{
  "d_shared_expert": 384,
  "normalize_top_k": false,
  "balance_bias": false,
  "lr": 0.000554,
  "beta1": 0.9,
  "dataset": "wikipedia_en"
}
Below are experts of layer 15 (counted from 0) of a mixture-of-experts language model. Rows are named router (the router's row for the expert), gate (a neuron's input weights, with its number), up (a neuron's input weights, with its number) and show model dimensions 80-159. Each number is 128 + 24 x the weight over its row's rms, rounded and kept within 0 to 255. Numbers have three digits each.
Before each expert's rows: a language model's description of what the expert responds to. This comes from a sample of Wikipedia text that the model never trained on.

# expert 43
It responds to: Descriptive phrases in openings. Articles and descriptors in biographical definitions, e.g. is a, former, Catholic, Argentinian, politician, footballer, largest.
router:113126085119157067148151133117144145072092113120137119121136086125106136132148115128124113142166167114106114152098103145129078132154139086149156123182110180067133124122146129113126177134135179111103094112151146114126100123119113142148103089
gate0:091103137128147111106110121151113168118143146107164159156090142155147128094153120116144105121102134110112123129131111147144104146127104115162112112128097099131136126146092131140144114109111126128186173130126111169135062129128136134120092099
up0:147094127117174119109130139088168111129110093129079139114128170087133142144163149172102171119115153152100158136134155167111119144138143075127142118145136145133084093085102126105172145119112146123136071140128128108149128128136128079163090129
gate1:127083157106112114118102138089152159154124133121165143133110144151112145129106129146148105110140115107104145151123143135107146095124135121129126147132079136098157146139118134113098111141128135117126114140174119124118115144132137094174105177
up1:130154166123159125136149116064126173131082126123125087086131108159102089170120130084116138132062133119167134149116137154134124142124102118125173105149133099105097158102102147112160111139093132087105181156093131123090162156131150141101111110
gate2:119146128148133144124121133132112133134119142129113145138112175108104146092108158161130148088121142067112093111127132103134099104170137111113116125119139121131098104140171150138097142133098158117142137101113124122154131128114117095120125117
up2:137117131121162106095118139157177122132128143128129146128139142139103087110154124100124148113092135108143129128130109144150104108121118182179112166146114152149104122139163140131122126104097089073146133136112093130126139157156123123148076120
gate3:132100130115128132131117204084157160128119127157146124184103122115132179093160113141131102137145139124107152120133148102170144122139103086128142126126068107130143144093151109158103164150141146125138124125152120128124172101135137136104138135
up3:124082120143149147125105169127110130111160129087133086152109154089150134140132175175132099106129104136156151126099122093154107123157098090101141109090119118112112114131161124153124118128169114167182123176163110129133137135117117106120156115
gate4:153087175128104163088129111115130158122121146086115150093168205132119150162131129137140154131122096149132132173129135144171114116113147131136147132136106149149164121112092094083119155090123112205170143154080170096163163133130138158160120127
up4:138132103141129141143105170172157085142145116125135151095177158159134171157080095139145125100150146124118131114142069129139098109123145145195095099102092103110108137150134095132117099106176132098074142092129094139102130175141105112140124136
gate5:103124122103163128129160101118144136128141137140131112121153157114114122144102101148088101143127145136099149115119130140113139125128155169140152159092125116123115131135130141109148149134129141116146146113103107104154135143162149102085130144
up5:151104109137076145118113152125086112145100100133131142155136088150140152085112140118157135154110073111119121125169128112102141132100134076103147125141143101118126156103140140148142102125144127125076124157147142136098122152102149135162127172

# expert 17
It responds to: Initial consonant pieces. Single letters or short chunks beginning words and names, especially h, H, f, F, Mc, Bl (h|appy, H|argreaves), plus en dashes.
router:104136100116131120137128169112152137102123134171131148180104118105152138162188126129141113141128156123105082093113094134098134169133110103129120143159080131076173101077110144135122152165134140124138120097115093103078125115106181139113131159
gate0:098120126108172157111111158135157086120128142094182139166128109136151145105111136095154131127072142117159137142112164152098131135159119113158111129116141109126160146167140102140142134164114154132159116162171135124161083144124070118129126120
up0:123148140118152122116126150107150142135138142133175136177153121177131136083124166142139113133124111110174156117107153112108172156134073097116131145103093131098179115126104095147109096116085124106136087125179122155151102135129120142117134139
gate1:091123094136166112140136133137154126135117145157141145097144137082129121138162146138151086110118114098139111122156104122171100197096122136142158083119126112101111152074106140130141102167125180153115133180120107144132136161115102092141102109
up1:113098078121153126148139101117135149108131163135126128137092155093140119148140126143125102127102087131141101100144164146134151172135115170097099158095113104120147136124123132125115147139146126156139123149140123099117163143117098112134129145
gate2:122091171128108166179112132119123129139156120123126125119129151135127084144134141150157093127128103137128155101151137116131146098180148138142108127143111112159136104104116155092116156116133144142124107078161083113123120123117137154145136109
up2:114123129139145105093093137170101119128097145130178162153152152129116104090121133111090108113148105128137145122120112131114146105138126127113121100133069127096147143111110120138124115153095123087152141159124138171126153132151128102165114131
gate3:131130159094167081100085157099092126142131124140123122137109176121121114192127133115119149154121139149090109136142094153172141139135114125160136154122136120137160107142129140103144135109136134126121084110128138081102109112118127135124122134
up3:101149076108176148148180094162166122151130115105137183134134092149145097123134089124153115124094124099134121132062092132126163150129085142130148164104132131139127139150097116115131146144093118093125157101156087114124110105122102156144100136
gate4:113106146144133131134156152115137134126150103102129129060110110123124125141109094167130110135107095114137141118151132110108120098117145159130120160166144138156142115154144162086078140193175125120122071085112072107161096133156136142121112142
up4:169095142164134127120146128115127111101101113101130139181147136141127126144165142065145114149152137107122144138113112151175123130163121083090125093141076140104130127070102096117127144109141143133126083164138168132114118143070128109120157120
gate5:126142146137160156172105149101166166153162125128108109137126124120170078131144142172122127139090135152055169110075106106098156095117125155144129171140122074169134101089106128156085141107124139135124101131121152075165124114175149130128145138
up5:139128112105111102119138098142126117068120182125149131126126169132124085084157160164134156128133185120145116156173125139150152127131119098134097156173114137111141126091171113151134141156158089117160092145135105160086144103108122151140127115

# expert 46
It responds to: Table pipes after names. Pipe separators and closing punctuation right after a name or value in tables, such as Marcus Ericsson |, Flint Generals |, (1997).
router:085110115126099106152129134118131116119135087112166138153149106108125137134142107146163121129143167111096090139142128166113158139143139094123155110122131173121148135092101171118133130138100142132091154098130119101102086125101117137133114147
gate0:123114108121126159090116104123092136119083138154164130129150117137167172132117124153152165120134120093143141142124125099138132140087126093130100099117128104155140136077125131150111172112135121105110149121188141165078093110115134127099134144
up0:116117108114170137115086107152149155119107129155165171119140133152163133131156133160173141148124116139106114132143116117120194152098092153124142100105122091119165123071111150120125149146109148110127150128161113147120081112146082130094106147
gate1:120152163123092074096146089163151088119128067127077180114111111113145123103117098139112118107126103123148106114118154088138131135120167148146123126129182101146125120125139114131114098136134139177151124166112138163106145149123108137196135143
up1:173126147121133112134082116136138145108141115105107118092170125135124108146098152120110150144167130134131103107145122146121144138130139102115067165116188135141098114114137117179121130154117110084114109114174104113102147096106111139140132150
gate2:171173129154100180112127114137116083122124149122129147112136144151094126109119122152108128137111067145097103111162121150125143135105151166091153071138146148097130090141149151132131108157132109109098165119084177105191142123090123086134122138
up2:134109116126177107137120148070125161113118134144104092143134104119134095133116102125102128136129121153181110150158125129136161168148125118148091139121143169115158119139146113153113166108107161131111142130117096087117106071109119103111168106
gate3:109116136144129138131136122098132107093151106099131115164110162141140142094139135085146139117112152129145129135113110152107111134137134152168094150135160116112095149146147157106168132118132105138147159124120133095127095157164111141144110109
up3:129136134109157145154138113170157173115079130133122121132151072122135151167114119109080131159177110152124107151109139131136169137089131104121134101130133116131106135091077131100121174140108129156109112152112137125125116106087159147113153157
gate4:122108148101115155098099152109076131086143174109122133102087113123131145109146116122127125171098171142121123108084166074171110178140169101151141142132142135159102125132159119116158143104118164188110124103104114112156146141120137122095130138
up4:107131132119144120117083150122142135123151131157100131136123090147110119131116153139117071119107150117089117120132112138098110150109099100073123083129109157134110181160157125148083102085109131108088127159101125092101156093161125133139120124
gate5:096160127146138175111119126125097104101165155118143123129120152101113151145102166116106091113117140130128168103154129095097128112136173106136113127100123091121091136119108127197134100122144112145157107145085127146141142121140082133127143130
up5:122114130134121136136124118139127138147166154134160105116080123129082118083161135092107131122115123130170144129101081096118144173153091112165121147127077100127116123110126170120137098087126159145166129150137125153115143117185154150117115124

# expert 32
It responds to: Plural endings and digits. Plural suffixes in titles and text, such as Chang-es, Fool-s, caucus-es, plus digits inside large vote counts.
router:109158097102118094158145110115161167096063105157156150190163106152153120139176121154135116142130134115112108101166132149071117172133150079146160094130096138132130148130098109166123172154111181104097122126135126092121118091112125130135128112
gate0:139079133133100190089124168138122059112104089120101106175136106142123190136130090109147150148149122149125140163162140146092153084086131175127082132101087127149136114126135100133079128110142117141087162129153156123132089096114135129107126106
up0:146154155165122149134104126138138094151113092145113102125090149153106113148126132118119093151146103137133100100118131160136120113130150141125163130115137174116096145146110131140135124129102166132150170109110154138113116160165158161126155166
gate1:157087115150149084128158135125157099151112148067120125099082138155111127173150146115124143119124136083091121122092124142140124180110170146152141139136095105116122094112157153101163107121163103093131136117165147125161158136092128124141104138
up1:144095117107141118158146128131138076101109127107129139115078132160118138146147162164138160154141168115126132131124150142127163090121101167117188120165115120129135165144128100106118133137122137126140184102130116082110161114130095123183127101
gate2:157102107158146122141153102135119114101146126143162096094134131108101161159127131146138118120129114141117096106158129090121086130111127146131140102102119147140158160116139090143150151169138136133095131158147093101149175140179147113124140148
up2:164145140124154106138110164165145127131144149112172152096143106151119124148141119146139165114145147135112123122129102139107097132121111115154104120114114110134117146103125145130101138092099167141122169125099133049115129124159162121106109181
gate3:128152127143093136111157169131144138136097136135140084133121112070122118099120081140151149129122101140133093129157109144114148154124123105132157130101120141160144138138119103126138099096157131155129118107104093102152143075128171182116124115
up3:111119155123159174090123089136126131148161134118110143131183144155137138127135121138123079151152139133149149096127086117096140184154097116133150168137128104118145110154110122155111141144118101140120126135139163144126110143115114110117135141
gate4:127133120133123162108107120127137080087137136128110123137132140107100146168151114103116128124170172127143121124152141053117105124096160128115164158109107120115122097115164111145097103110141144141127167165136146101163079143088114143117164118
up4:138108142163124139129131158092103125104146132107138147111122102139149108105075156101111112119103109113120133175150143108151150116173095137153125077148122132152102166163100143144144147126121115082152112128125135182118122099133133074112091128
gate5:134152141174148122105110139154160151129114081118123164145132109135111128095126111099154127094131107178103116127155127152167111104165135123109139146158122134110125146117169110154175105117141113162143147137141077141148142103166124163154126086
up5:164153133128161109107163141106127124130107139146091155132140122120097143112121139110138118134135121140110094115108156129137139150139119130143142159137126139169154103118121145096145141133152098152105141102149090098151146121176144142148113135

# expert 0
It responds to: Person-name pieces. Given names and later pieces inside personal or company names, such as Robert, James, Al-an, Maz-ari, Kism-et.
router:098114068101091096178155149125126144123082137183145136180152107137119152124149091142115123176131135136087112135143096155088120164118170119144159103125083165120137160100093145103109123148140136122089142134122125137101113092109178128124149121
gate0:195110107107131146091114145139114116110137142134095108078126104098147131162084105140123153088140118142168143133092118088147091146121100111133087133125165123120102135159091163122127180124158131107160145117161135140105158122117105114110187125
up0:141098124101137138114090151100143136150118140131111090170178128130145135111077107132149101151101116136105117151170122165151071156114091102111157117113123109084133154132071150137113142148149108112132140170186148164143149157124140088128148129
gate1:121094117138139134144174146124094188099121174157153108128080160096160165120147102118134104161127131121127130149133103099152118124093145107149105153099091139129146126117123139136104135131161090147140158118144129144108124100105135106083137072
up1:172118150120097136105084148182112110117131182116146129128070105107156156106131142141127145137175117125122131088155115135165185149148169115128141143129131123153154141156156170120135117118151140195164127151134133069100137163105161133136144134
gate2:106103168102125098060096114121094130138154134145100127127132113139132085157197120176151136128154094148142148142142148119107117125156154124124093138129143129098134112166150109124124099133124126118161107125164164134114093156110088083171120102
up2:105132167079163067139063099137125144098146132136148152150171128142153139161138127138123092115167148143117121129091155109137136104137158156176153132150131102124124114123142120105125165156135110155103125102160104160119130148102113119173127138
gate3:106111102105122123152202149105132150138159096123140129120137112101112116134115129142145140194117118150122090140141138134108098133130138129154170117135133118140169151132110110133178131140102097103158108134138106116150145142126117103124148072
up3:121168148116096114134097150177128100101115161153127106122134116147118176126144126121125113099128138129162100141080124119139143123146139119121126124146145141153124087146111130134100126127164124110123166136104146123080083111145118163160140167
gate4:090104114164118130127137132117113172159132081113116110134128134125068095125124123108086124162159118113139117102142082133159084110154073145128141082114099115128118161111141149145084088135140121134120122148107143172111124127136155115102140160
up4:169128138111137083144145100134111141124086153154113141130106129147176135164122097150165155134115113130150105109147077123162113127114111136167120112166081117180133134166090127108129156125117066119138138152106112144153095157162126114163177078
gate5:121129098167105145111096133138110115113124110151141114114082110126135170112139101117149161151103127154123136135140116143123109106136122166111103138164107090125156132155167094131127075141163084129096178136134126134133064119115122157172149092
up5:125135159110096137133106095138129131131124142123112139138146149143140114131125118158123117127146113114153098142136160087155092166099116154100149087143082158180131127134124154160139162132097082116120145131118125103129137128100082095140115125

# expert 20
It responds to: Possessive determiners. Possessive words before family or personal nouns, such as survived by his wife, her husband, Gopalan's mother, their own.
router:121152083098139126164131140134177107129111123167163134120116095072127146123141105117150114162137141119081108149138100179117119139145145116162164141141108147108132118140099157150108148133121125121119093098142121120100117100104129149110135157
gate0:114145137139107136122126120121157121148136127121093129125152151105037101124110112121131146084146142167166140155138143150113106137156116082137106115089096131112130153101103086107128098156148162117074173145116105132164135133137142128146153105
up0:153114108117132166132125130121091119089078138149149093105122121123149148167153117111184158139119098143119112115127100109143129106158177140145147119146110119178170116133128111121153121090127104128085110130141133138110132088106133173093161101
gate1:158162125144093146133170115154096124119118112139134080094159151100108144122135141153131174117104118117105140114115129153134091145060140147129139125090162123155109159134105114163104130173117158166072118121201121154132162166159142146119173099
up1:111132135067122118140076110151107114150162109092140141131132125150172103123104135136133133136144132125143099129137101127138166125157092116131165129152135158148116122116172146145134149133129100123164169143126126168161169146123074138122123140
gate2:113129130132120114174116107121151146122126133137133136127105165126185155119157095147149116112136105152180105130114097085187153149097087137125125128145105159140107099130090129170137130126124115192120139180142144133141163135110133121127192138
up2:134095159145089102120132166190079120129129098125061144088094147143135125076098120140146131143141107125073173139152142178085087110164150110090121095135130120124102125145150133137110089150160144144152119116111100156123131104166099149149105126
gate3:190138143092139125070148128142098125123151074132146098115140130121129136097129141162107158158160147094137109119106127111094139122106118111105134155120134138122140164099180119148138149122122159122108149140145129147152106105100119136128099151
up3:151140167113107102145144187140130144102108126060120160145129150149133156141098102140166149133157104170116113137140110102122116114138097138109125110145069111131136092138112113086155125119151121138157126137095164155167142154133112155148145126
gate4:102082107089147134131110104112150158146086112105168158084100145151123140141067128165135170109118166132139070100134138113130088135112105087084144090128114130157161093119117127132146147147105089105172111138115135115152110121094107106107122105
up4:154111124124116133150141165120191100106153152147160134158144103077108120100138124161139121097128109122131144122137125120123145107188119145169115147105142114105081151134135097110143164176097127148126122124152127125126136112131167114115171108
gate5:165111102111116105124123137117145157151148105127124135149136110087176137129156119114176151141153172159123137175116163081100151110121129103178122146183116180085114117117147133144133130146090124146139154146135140159126098121097099131117102099
up5:124175137105150156079132142125125080093152119143101124071140123105138101117151160127105119142100089120128124105115118104132129119077157109114094132135168119144161108121172103111107132136163112138155131064157174122138116107139143109106142138

# expert 25
It responds to: Determiners and pronouns. Function words opening noun phrases or clauses in descriptive prose: the, their, its, which, who, whose, It, The, This.
router:114135115118130133172154118126152110104109100185129131125154119108140153124163116139099114179137167112112103152105106152137095121134164137151160166181133139152121111103127140104133162162103121116127149108141139100106113105136144145129114106
gate0:126139126148117091120121101130156168135155127144119132131113129114137100084155158147105144115134140142092150147199138112136147116101144141126114125061191118124070091114136135113094088124156137128131136167147116116138140157154134128173149112
up0:076135150116157139147145106149149133115088134162108087122160099132127143120140137116149135145136127133134120128119130139128126169139151125108167142143163130135141160110111140106129168102097086131112168121138168148165126126100102130102058104
gate1:124117127094111121152091105145167131122116123150163109139168106115117086121130122149111151132121108105124162151152121127106123129110102131113175125102109142126101093155123108134109150117116167146121140148141114087094081108102123147137129163
up1:136134162136140117118143150158120184133084147100146133147094125140166132157135124068128110120142135162138115171123123140122103118152095127128138072141097112142159143114124152104152095099155131094119087138184102144170128065097133174115196128
gate2:122129131095128138148125156118125170136124153133140096138131168165177101147153144116155129171128116140144091124086125106154116104087118092147204121102145141164158137125099143119146129114144104139116103149083153158183155146123147118133143159
up2:135134103126127101081114166132160129104117100143138164137103116141140149125129136154103118153111129108114126133098140115143108137145170091111151130127136159115109130110185115117135080152133110137109135102159106111096137092182126148117139137
gate3:136102142111149093136122121097140145138152118124152141150141131110157138108162116167157118098133101144165108103140134091137093118137120128140157157164130160134113150108118144135158173116129102094101125137122142142093127102121107173106136111
up3:088166130159107178104159130115123068118119124168092142120121103154095072142120158084128110133130151105132130152103131175072163157137136110135108102157117144132167121085164133111132082123116121142070112139103104153138147126146141107107116118
gate4:115098080109145125135159175178080163109152157171127105109107109101144144097147129130120139149130134113124134136126150116139109110141116131164156086140114144131104142131133164111113130115112149120125119123158114124135127154117135122111157132
up4:141139122159139152128140149104147180098115130168144165104120100113121110124114088147116139137146163119133119158140127138156142130091141110150106114098109124144150170120135099099092102146107118109124128123153117148156118115129164120167142153
gate5:172106091119117117135123143139118159134162137165114124145154152156180146149141100137145192101134188173133173131110141095122087105120135145157134130159126134142102110130106143134128162156158141070160165131080144082108112136097141075131129109
up5:119116124119145122160144100157100116114119156114089131148094164096114100159093140100152117166112131135096153094159172185128127145128172157148133131107134130124132125120139098138149135116109116192129125120119142097140115123107115127161095097

# expert 10
It responds to: Name pieces in tables. Personal names and word pieces inside proper names, often in sports or results tables, such as John, Roger-Vasselin, Gran-ollers, K-urt-z.
router:109149085114097107167146100114140144144122112136160156192165083148094158116124132118131113134150134125100126144139135153120114177150154100135163111143136153133142159130126163140120136134136145106114147128116132074130096126119122134125123115
gate0:105123106103168122095091190123162148158118072109085148119073138168070125125122106108112183148164157134089151110146117151114131124170158138160141102091110102150094102121128131157155129136102125095174150097165137121141131178119115102135153142
up0:097179144107115082159146109136131117137087141122175110137137110116122135125106114147098127097116102147141134093091160088176137134098095124129104142111113102141091109140191136155094117089107140128142099160088138093136167152149134149109118150
gate1:156139177145174125101112123113121149146153123119100152130136098115134131135142133144132123090152163125111115150114188128141154090133183115116128082144166113130133097156142126125190131126171075112133114148142107082135125168174113113145152103
up1:121129116125175136125136118138131128123143161147129114090156103138104101115110177074131144137080105149147177140079142140163131152150113113120099117162102173121168103130150111124086081124122094071121128097110113153118123112084115125145131152
gate2:124099132104140130094177148143160135119163099106139080124145098162141153122144153125116097100109153155149115136157153103125074104157098122093094140145141138151112166134137136106135123106141124158180122149144153191149163148182130121123133100
up2:151120150120092096133122156126134150109119140127101147130127092167123151126096106118119132114082148090142160146101140107176161130093131139122086160101173086126118102122103113145135134102170122163147134112119180180106097145156095132133136099
gate3:125094142136137105145167125174168119140139165158125147130140132175164119158124190174118163100099142116154131154144141187144121130126141113138095178154135123118128119122155169174080156154094131109136105110136140185116135149101109159122148138
up3:131146135114105132190150108144134135198128148151114077110141104169174142148094206152140156066125153145139121119136093158108125070173077139106095155166130128119109111135162121144100116149115147128140139125182117142112130159122103115157101131
gate4:098134119174105161130147137144125118129146095141134117130133100170153149089108133130163087128129081124144161142142155106117099134161088151161149117163135141092095150142147160131110154119108125096081101131187143124128132120116129139134091108
up4:138121118104128091117103130133169109131135119120148067082088144134104118141128137082109177120132147111140139132149113143114128133111188131125143147101131167144121082141143105073143123127081130131148114106094100141170145184165123135134096106
gate5:133160115110119105137159121088108088141131124147132161079150180112161149149196103134117120116116141124163144152159109140110110136108182178135079109087119113135152120120150084127110104140127117122144120104127114113119113139161155157168158129
up5:133125118131123098125127183167109114073111148120153133120134145126117152126121110171113155111114145109153115126112158085137095142113151134114125164108095112171137103204141112119068093096171090179160146136153072130092141127096155141120158153

# expert 40
It responds to: Common adjectives, word endings. Everyday adjectives after prepositions or articles, such as free, large, small, New, plus endings like vac-ation, outrage-ous.
router:124136099100157104147139117109161115105069123125146143118111087070133154163103120113127083106108104128087084126125115141088135205141155106131128148171113124099151155121116154114129125104121149138135116102157169094101123140093162163146111104
gate0:097088128159164154129107126167091110159131144117131111071117184139143132130099136088118097137151138111129104119137127110144119112177107135137120134104154117152146175104108094159140110121154133088130054142136124153139125116150183181117157149
up0:113122128139158103149159081163113087162134110134153127107151143087115112163115133129133130106150149137133152123141148080133119146139133134134154158137149085177159133112128106174110103091111130099168096140122114138106162142149109183129100141
gate1:149131142110122144113112128155122128184110156122135130115105176102118118141119135152154130099123152116136116186122182141115143121107117095148121128152159152076076154094150130106107119085105099100077163163171164127147140120120123122110119126
up1:108138143107117096113094128115132098143086174135102133147128168124150124121150155127154168099069187127140159140132110111082095133113104086161118148142148131111088107144158126097078125134121120160113154119098119118168123137092086099097119140
gate2:143125123098145170138090128161115158136157106114097118100119096121114091101127111146103143152158108175072108101130133129116136115112171174094155104131182134115134138117095135154119113141134077112115155155135145140119126095145106119136145119
up2:157113088129126131149114130084141126138120149137098134137158128141126160082130154123163131118111154146145190123167151164095087107151131121162169155084164130077077176135194103143125097125166105104124137155115124168131158163102165147102108134
gate3:128124145151130155117079127093126130160117116140112110081161088112143108128115154159121104172133115139154112113132130086154159134105112106124079134135175158125193108146080122142123173118098143148109160138139122163147157115134130109161092182
up3:145147126116168111105121131130139140134144050129129114118153109111143091107111127137147070167103102129126138127185090122145117160110097141115138148132128134117168121195127127135128160128173152111089091104105152070149144143174120161168163145
gate4:106197140105134109139129089134133122139114129121166132126128144133169110183126140163144145168156121123156121131143174113135120115159087135130135132148125147118135122127166165138117137115103108154125124116152141094165155111145130166139157145
up4:163138114103116138167135161135151115124103112109148098130134154143126135125115150141125139116153123113096172095151116108134122123155151116181129105160119129149137122144123166169127167142145102086122139132111132139126101105176151084170121110
gate5:163116125126094141118107161119127087106102085132148105076150194135136138200169091118108103099124070121123109136113080138149140153074136173114106147125115139145117111115114134144125107102141067134139154118136127145112119095149121181139131111
up5:131145159140122098130138159095113158149147141118157099119164119139176141109138120138166135131147140125109129152119117117109108114147139107124081129142112127102104104111130147118150085147166138122103122180137150100120093110117123147145113146

# expert 27
It responds to: Mid-word syllable pieces. Inner syllable pieces of ordinary words, e.g. lon-el-iness, sol-vent, Disc-over-y, Rel-ations, del, Bel.
router:135122102121133130155106157115149154117125125119114134170131076124137159112170134141155100130127137121106089122127102174124124159160169108155138133134134110127126141129120101133152159125155132101123124127142143135109108102121162119134090134
gate0:120162119154118133134121142132152147154109166119118178167137134117091145081090100142121087114141096122138144147154150094096104095098119115137104117122166151089162129157137169126077115092156128093143126143149158114163090168104102155152078117
up0:127133118134180159080126115102131128102151129086133112093137113154092118141109134127142134132126138108112103161136121142109158151113113116096166143125123138145120138167101127109139119158088162147114120109151113116115135155158137117166081116
gate1:139126122139114128122141124148163139144174139126107097145170081122110105124084109143171114147121155095131098131106150128155106155163155161107134117138086093094151114109154082146109098132127125129163191146094117178144142110113117074108103128
up1:149134145121100164157098080136126133097154108123102160159115119120145145139155101146105149169144143086105143092109158099165125120133141114080128128105141120095110117107091119127097139118114149142127116154137073156103122105100163121125150130
gate2:152147111144119116175148138132139166142110116162127177125159139132122142130089096130119127148112160110117126085136159138141131183150136177145133145096132152089092170125127112132128132102148124124175102131124104135141133102107140111110145084
up2:084089098111166118118149106100141126159168134127145151091140112150140136163147124115152094144121094154127133128110135127102143099112158144151145111135092124117093100096127124088078147127140203143097116120110147124111144157121121150137129140
gate3:126122140141185092116174138133121119102127168124147106160155125126110114159074141128113114128126081143143158112135118132131146139126127142113146191141102149111107142145148102121148089158123093146162112137123136119148143119122128136163144143
up3:106149114144133109154134162117147114116113109155111117107150136123118159097095098113113163113159080152155112140133117144155136104100136130137136154180140127116130148116111158110125149140112139137114112141141115152111105117134131137134111088
gate4:137117132129146160151131120126094172110127142153120115097147092108099150130137116101109160099106170149126102088157109115101160109133124070119137134126159155103117156135112138152152147113143129096132131117147155108105133167111099110123145126
up4:135162176141136128128127142119124112170086140118121167145192140116104135096120082149130137129114159127090136139163150094129102117129110180157122079158126127165110121117089105148119156105136120108143144117082120122140144128141097138111095129
gate5:139139126121124121104147147161158111083150102131101179152134135120088127121133110155134104155177142103180139152091120170127122172141199142158140102101107100130110050126105126152141092135083130111131150054103100106107121123153130122134100128
up5:155164143124109158114111158191126104118131123122092161142134133118138077151105114148147123159105116137162156099083152156149120131143202161152101144112111118131154090167088103123152096105108102127148149080118116143117131119115109111127102150

# expert 38
It responds to: Mid-word syllables. Inner syllable pieces of longer words after an initial fragment, such as acc-omm-odation, reim-ag-ining, reg-im-ents, Ca-uc-us.
router:104109100109126097130125133112116114137127125134137136116117114131135164125132120101161164134094127081127086121132059143116134144133141134124124096157133167103124098099137142114148122118124102109135104098154139124130124127114159175144131138
gate0:157104155087082107120143183136119101131156139127095125152138157150156124132127161145109147124102110201126149146147140100144104127124127124121149125142102169142091143114154137110155145152118154107127127113115152142131124166193135150093163102
up0:178114128141146114139141139153147163161162099154125100096169092107131127127119116122170115131126123120193102124137113110125086131113144163133154160115124101134122136146173107139146186091136160137077129148099114191168096130146156115136129114
gate1:131164106115130132128125180131145144080098129210172171132103104150129115106123122142111110128141142139137129127102120156135113083129141123120142124138116108148182112109140112098134161143147144133140139101180060124122097113140143128142124188
up1:134082115149118129133121108130131132127166174107145110115128139073140132135130139095133130127128126120116153149119124088085136138120111103119097126155126190098088095143117169116095078163118145152102141122148154089119125116086120152092170114
gate2:121091113176082123103070141117111103114077115104140157116115147113092133104098089113108122165123097101148135127154110165119164103125165105084108146117135110134105111135135122114151138096168116126148121086149104112091115123123168153101139144
up2:096142093070136139131141097118129130116141084105124097120074126124138116156148103131143102130082077142109105101133124103138132109129149195092124098140174097160141141130130154125156131165123147122145105140130115180157123094150144125087105125
gate3:086180099136097122123112160134122119145124123096141125127110115085135093113134125098116152133128145169118093156121111133158194118067119111098147103124106171150114130099128096127133127123102106117135113130113159118184141161120088158158150155
up3:104147108140089138100140142135121137109106116102142129075128140134168103098128123145128148123139157132116118138124116126119098178095128134099137139141117149148129170149126137153125118133179123124083122125103106082157162126101162107186153151
gate4:165160141111134137064068128130127153161162124102151112143144142156119123101131130135174140129109144128183153110105089124161120133155075115126148090137129143145077141129121154133160109101146124154159134114145167126167161122137083106153127136
up4:117148132153097113092136131116143082099161131131148127144107154130131117110126096116120125157113177124151157149146094151158160134171137120150149095082131137095088095113122129119152118106109142132112110090101166145158131108155145111147131129
gate5:150122142127168126146138083139134147153097159161132122134129096125105144127099125080135132143117150142137115143132113138117162149146122149121131112159118174138115112112144140124070150133103133124132157155140106145150093117100133099079148148
up5:098115078154119109087122162100096132141117091080151158140114149147148111131096111163096136108137115138094106141144157153119097120127169153142137154123105109131143142144075128153167128154132145102123170144156140132123138143142139115142177128

# expert 12
It responds to: List bullets, noun endings. Line-leading dashes and line breaks in infobox lists, plus endings and abstract nouns like -S, operations, development, damage.
router:086115107123105103156164091124153153116120122142133156169144093109123132134128095132154113142156153145099086153122131137115154155126158097135170122142131147130150171126108155115117143127117137114114132113099131090132122130118134129142116125
gate0:133109117150099156147170112129079127152161082113098107117163114169160138120137134123112163161144104143158123137093119115105116106138142151186146140136154141166158126121153108130132157128134137142150125101120183157158129168147102139134173117
up0:123127123118088159140099135135175135132109156126099141135157153127109146151143106127113121117105154125111111142116085123081138065134134131128120159146088099079104197118134127078119161132120157112092150126140100106109101110099156146132097126
gate1:120097103124132107126151141152134167142143100115146090099119128119105106141112158133147133132136087151132086193136160114104091061138114101141156086156095122111103087133121156142131114143127135142121165168149156119165149135145139116125135142
up1:135123113121085141114143123101105156117148108109126157129092081132138088152140122125177127149148088108150103143127131129108132098141147089099153128140124098121121111127163165114163122117151134119109170137118148142172114108128162090121143133
gate2:093132130159092148116110133143102108136114099138127161158094122153128129090119090116175141158117107092168121109101118118146121134129131125080126103158123112113114136104120125111172125101133138106185104126143069124135121158162133147112099181
up2:073163133138138126096114160166144121104125116121133134099094101166132164086137127147147160082130144147116120165129169141158165122125151114093129129104120141127112160131113147097120102123160080115139176143066151123107150149118118103118077113
gate3:136111127162117136110117102107154129149129137170117091135105098132085117088125146162127147065143131127150159132090124163131141114126090096121110126165145123108091089128151152158130173124126113166161120125133089112078148136141153134128077150
up3:127129132144145157141111144167173134153138132133147131138157113096118144130141109156070167124138127176149147139118099145114155115095125156098123175111133147142097103140110144152122130126109120191140167150116146117152138126135122111171093160
gate4:149147148098172140085161110117152124126137159111083182118178107121132120139124125108139124156121141104119140105152137116082151115147082129123101102185164106080109171124117179125148128104132137136104136139147119120128135144179150121162147133
up4:111161120143140136117123131185163096105158168116157112116129102128144122101156198149155133142134159142112150093159118169111137162110149092130101154098166155093161128060153122121119152104099107102117128099128175175123103121101147138112147136
gate5:136102133104135176156112106165147127176135117140126128122092116128108084092110125139072119127115107134143134126140100189121104109162123113093114090144095145100151197100148128098148135158095111099135138123110153129142129146147116125136168125
up5:113115114152148116167118147159129078185135121091105165128125097116120127080114163094108149121172162125089120121111108128131134094192150161108106128100150168080116119104166136143138113133097124112139132149113138116121133163102133100151161130